Experts of a small language model.
Size: width 512, vocabulary 32000, 82.7M parameters.
Training: 538M tokens, 8035 steps.
Below are experts of layer 6 (counted from 0) of a mixture-of-experts language model. Rows are named router (the router's row for the expert), gate (a neuron's input weights, with its number), up (a neuron's input weights, with its number) and show model dimensions 448-511. Each number is 200 + 40 x the weight over its row's rms, rounded and kept within 0 to 999.
After each expert's rows: "gets" lists some tokens that make up at least twice as much of what it gets as of all text; "comes after" lists some tokens at least twice as common just before its tokens as in all text. This comes from a sample of Wikipedia text that the model never trained on. Tokens count by the router's weight.

# expert 7
router,133,224,95,184,168,178,170,223,222,205,146,192,223,172,212,222,165,183,235,279,162,149,148,205,198,168,262,199,185,182,278,170,184,138,194,156,265,211,229,245,201,161,228,263,195,250,177,255,261,192,173,212,224,218,153,140,219,161,264,211,156,146,154,180
gate0,239,212,176,197,180,255,191,177,145,220,227,228,174,129,150,209,129,179,178,172,114,166,221,225,162,144,196,206,263,195,181,178,203,209,220,225,183,204,192,204,251,225,194,196,226,158,64,195,159,231,205,231,188,221,272,273,290,164,167,237,257,192,234,198
up0,188,216,180,266,201,197,228,216,211,252,146,219,167,224,244,212,146,186,163,196,174,248,230,183,219,190,152,199,224,233,167,167,227,153,158,243,224,173,189,189,249,217,229,166,191,212,167,138,243,207,186,190,159,164,220,276,139,259,79,167,178,246,186,160
gate1,248,111,176,171,197,238,237,131,215,190,213,184,105,204,181,325,255,126,181,199,231,291,206,131,177,182,182,237,172,168,161,168,169,231,142,180,148,205,141,74,170,212,184,224,198,192,213,179,236,269,246,276,231,205,242,217,183,246,123,267,206,121,193,234
up1,190,204,180,238,191,199,239,88,255,121,197,266,197,242,163,194,243,197,153,255,186,227,160,235,246,178,226,229,184,211,155,194,154,294,163,237,136,218,286,236,235,186,183,235,162,199,228,189,196,207,188,211,273,261,192,206,197,194,134,205,177,136,273,204
gets: "-", "\n", ":", " ", " •", ";"
comes after: "\n", "-", "|", " ", ":", " information"

# expert 9
router,232,262,246,239,156,214,165,192,209,199,95,210,216,117,216,124,205,287,213,164,175,242,187,250,180,175,209,238,205,153,242,204,133,273,206,207,110,210,201,234,131,233,231,148,200,222,196,163,183,277,223,237,257,238,206,121,188,155,215,193,197,152,171,235
gate0,185,162,140,233,206,167,204,189,179,200,204,170,238,243,257,155,183,245,238,194,130,149,160,189,165,255,259,242,185,124,182,167,161,232,96,216,261,230,220,248,223,198,221,137,199,171,151,111,212,202,140,204,211,193,234,192,187,265,191,241,254,266,234,222
up0,212,180,228,132,212,194,256,186,179,264,189,244,239,177,208,172,201,250,191,161,211,169,248,170,258,202,268,142,248,150,183,280,204,195,251,248,126,262,186,234,206,168,285,169,228,221,196,176,268,191,251,181,207,214,112,180,172,187,224,181,187,167,214,219
gate1,189,178,232,162,163,200,246,211,183,207,196,191,159,243,144,207,192,246,279,200,261,257,185,204,303,220,178,240,166,204,181,176,216,176,169,184,203,190,186,106,178,189,207,173,130,151,192,297,215,224,181,196,263,149,169,192,157,285,223,188,128,245,184,191
up1,193,183,193,141,230,252,195,233,263,163,181,174,228,176,246,190,168,228,207,151,113,216,223,219,174,184,244,171,181,136,184,241,273,191,186,187,188,154,203,173,246,224,199,167,184,226,288,246,162,215,202,129,224,127,197,240,168,219,284,191,144,195,165,197
gets: " the", " a", " The", " an", "The", " its"
comes after: " of", " as", " to", " with", " at", " is"

# expert 6
router,256,225,218,176,215,182,200,194,222,249,279,192,188,214,146,180,227,119,245,258,190,222,229,221,189,236,190,191,181,266,162,249,219,107,173,215,223,245,230,215,145,222,231,255,189,163,197,209,227,143,190,176,149,237,208,244,241,242,202,149,313,169,227,253
gate0,90,226,200,314,203,300,214,135,180,210,174,139,184,238,239,194,241,151,191,202,262,143,261,228,244,100,203,177,274,215,158,94,256,204,177,264,193,226,264,189,261,220,191,166,154,151,173,206,186,138,220,126,301,194,193,225,243,208,212,185,273,205,204,210
up0,144,202,182,284,193,224,178,231,116,270,201,171,186,157,249,255,198,244,223,185,210,222,235,222,247,208,193,224,244,218,221,211,188,193,231,130,140,193,222,252,185,224,215,183,167,246,206,195,82,113,254,132,199,87,208,133,169,159,202,215,202,189,252,266
gate1,185,176,197,200,280,185,200,253,245,218,215,226,284,220,168,195,148,267,246,213,146,153,234,235,255,258,230,272,258,209,210,201,230,258,210,190,205,308,226,192,201,194,208,248,178,331,187,151,203,206,189,213,147,142,196,215,205,178,180,212,196,166,198,158
up1,256,173,159,206,191,156,249,265,180,214,197,251,210,218,176,212,192,220,237,254,157,193,216,208,172,223,120,229,205,249,230,234,141,237,263,272,186,222,210,246,160,164,192,189,174,207,228,168,218,173,200,217,190,237,216,124,170,151,243,156,233,249,176,164
gets: "-", " first", "th", "S", " second", " early"
comes after: " the", " in", " U", " Al", " In", " San"

# expert 12
router,180,241,168,233,232,188,161,178,150,111,220,180,126,204,182,192,148,257,154,274,137,194,178,154,250,243,232,235,192,202,156,123,136,260,220,208,250,255,228,156,199,233,117,223,219,189,194,168,195,230,263,257,169,261,198,246,209,194,186,205,206,187,241,192
gate0,191,197,210,224,147,206,221,217,264,207,172,225,160,239,197,210,265,192,195,209,141,249,130,161,192,164,241,230,228,278,153,171,200,246,208,217,196,138,145,141,120,97,199,154,188,203,241,238,197,172,277,245,202,192,306,170,219,184,208,173,245,141,273,225
up0,207,248,165,198,239,157,248,206,141,174,159,118,203,230,182,196,105,208,153,285,238,283,141,240,217,240,119,208,202,223,140,220,238,192,225,257,222,185,202,171,178,206,252,236,189,135,200,207,225,177,224,190,177,220,100,206,224,216,207,202,191,255,146,221
gate1,232,229,188,222,208,162,207,207,251,145,173,187,263,180,211,150,196,197,250,244,192,265,137,161,181,140,155,152,240,147,207,213,193,190,180,202,156,248,220,160,173,146,159,226,132,169,190,239,196,215,177,202,120,180,195,202,223,243,159,224,224,219,252,207
up1,227,185,241,182,228,190,210,172,186,293,184,220,203,238,233,182,126,165,162,183,196,145,197,189,192,253,191,166,190,135,191,194,249,164,237,230,223,230,160,250,167,249,162,198,184,129,214,255,246,112,234,202,191,152,136,143,210,193,202,244,166,269,235,157
gets: ",", " including", " and", "s", " as", " are"
comes after: "s", ",", " such", " are", " series", " books"

# expert 11
router,249,205,164,100,245,190,167,171,220,215,237,252,257,202,270,138,202,186,153,171,175,227,203,241,172,214,248,182,136,154,124,287,205,229,156,158,142,140,214,217,243,185,236,184,221,202,211,247,198,229,228,195,228,147,270,286,225,197,218,189,196,230,184,112
gate0,167,182,205,156,174,273,260,237,185,202,204,198,205,141,134,214,194,138,173,206,264,187,164,242,197,175,167,155,144,185,185,153,240,238,182,252,158,238,202,256,148,247,255,114,171,120,229,264,215,153,190,311,235,202,267,111,209,218,167,174,214,166,226,202
up0,181,223,179,213,143,221,239,248,210,190,242,192,199,279,229,191,268,210,182,193,157,117,262,218,294,204,205,161,145,137,255,181,230,203,256,190,227,207,155,196,241,222,247,206,179,212,271,264,230,197,201,118,237,211,167,199,218,191,244,64,202,229,118,299
gate1,176,166,179,172,183,174,195,144,225,155,170,213,202,138,228,242,256,167,248,184,182,203,136,149,191,276,188,192,163,198,148,175,200,214,140,206,194,190,227,204,203,188,346,223,266,187,189,163,200,175,251,154,172,189,198,172,121,240,238,270,201,231,129,124
up1,109,251,216,163,228,122,167,217,216,155,173,169,299,234,217,229,176,192,189,243,261,192,193,143,196,194,170,136,165,248,168,165,196,198,224,209,203,234,171,153,185,192,229,192,275,263,220,174,209,222,142,177,194,258,198,231,194,188,317,118,159,217,206,200
gets: "\n", " to", "|", " he", " In", " but"
comes after: ".", "\n", ",", " to", " and", " that"

# expert 8
router,164,215,238,229,156,240,166,202,183,283,229,223,186,212,202,240,211,246,176,185,203,156,199,171,166,196,172,261,220,171,202,191,161,193,176,186,152,193,224,144,153,215,202,141,225,180,207,200,135,267,123,166,202,144,290,203,266,175,179,279,268,153,175,206
gate0,241,223,246,121,233,244,261,160,178,190,211,183,203,168,206,221,182,236,219,221,151,139,193,206,228,223,222,220,183,167,258,176,181,211,161,205,209,228,201,251,214,251,217,158,170,222,210,180,228,174,166,206,196,156,186,194,178,161,173,262,209,223,203,239
up0,237,164,203,118,229,280,198,111,185,187,162,172,223,146,165,212,225,228,155,139,178,183,221,170,205,185,252,170,196,195,262,195,186,127,197,213,181,179,251,222,144,182,201,184,247,210,152,99,227,168,206,172,248,131,167,215,134,165,213,169,152,225,235,207
gate1,217,214,186,167,233,227,199,340,137,206,241,129,203,208,207,86,150,228,182,175,150,236,180,173,260,143,160,258,223,175,179,166,184,212,235,162,169,257,228,186,164,205,146,183,212,205,216,218,215,161,170,167,216,230,265,231,216,147,189,232,212,152,258,227
up1,215,194,169,233,221,198,250,171,214,197,174,213,139,227,277,245,199,277,250,228,188,78,200,245,208,237,176,132,205,236,207,185,228,161,212,181,319,177,135,203,183,48,270,220,126,219,180,223,189,186,202,212,204,209,214,214,87,245,176,208,183,259,246,261
gets: " |", " 0", " 1", " 2", " 3", "|"
comes after: " |", " 2", " 1", ")", " 3", " population"

# expert 10
router,239,143,209,249,144,197,262,236,249,153,205,257,179,164,203,198,185,293,315,193,219,233,113,193,278,214,190,197,252,227,170,205,232,164,232,259,166,190,157,300,264,186,251,156,258,231,215,231,203,186,203,239,170,265,116,143,252,177,179,234,148,232,262,157
gate0,186,249,157,244,152,158,187,181,210,168,257,191,192,213,185,231,225,200,200,163,183,208,217,217,162,200,188,279,187,205,190,181,254,268,151,144,196,154,196,222,173,210,146,205,232,188,194,222,176,166,214,230,233,231,225,273,324,252,202,114,150,190,192,209
up0,201,177,253,222,119,137,213,171,206,215,202,176,243,154,187,213,193,252,196,150,235,187,210,261,205,221,226,203,202,174,235,137,214,187,192,212,231,187,162,209,190,253,147,222,142,194,176,269,225,207,186,200,224,234,251,170,278,231,227,186,91,193,212,125
gate1,159,217,205,300,177,127,136,237,202,182,235,153,181,209,188,179,204,164,180,216,217,228,249,182,227,268,99,205,216,128,173,201,140,146,186,193,225,177,177,238,160,152,259,187,120,164,141,204,244,193,196,187,151,202,192,136,223,191,181,109,173,165,163,154
up1,161,195,221,226,133,155,226,176,180,196,149,221,202,205,151,182,220,253,121,195,221,236,245,244,169,187,234,175,187,212,225,166,194,213,232,211,243,255,140,232,134,167,235,272,225,185,164,163,167,188,170,144,197,223,217,185,177,147,192,193,184,258,229,257
gets: " for", " with", " up", " out", "e", " over"
comes after: " ", " a", " an", " for", " re", " E"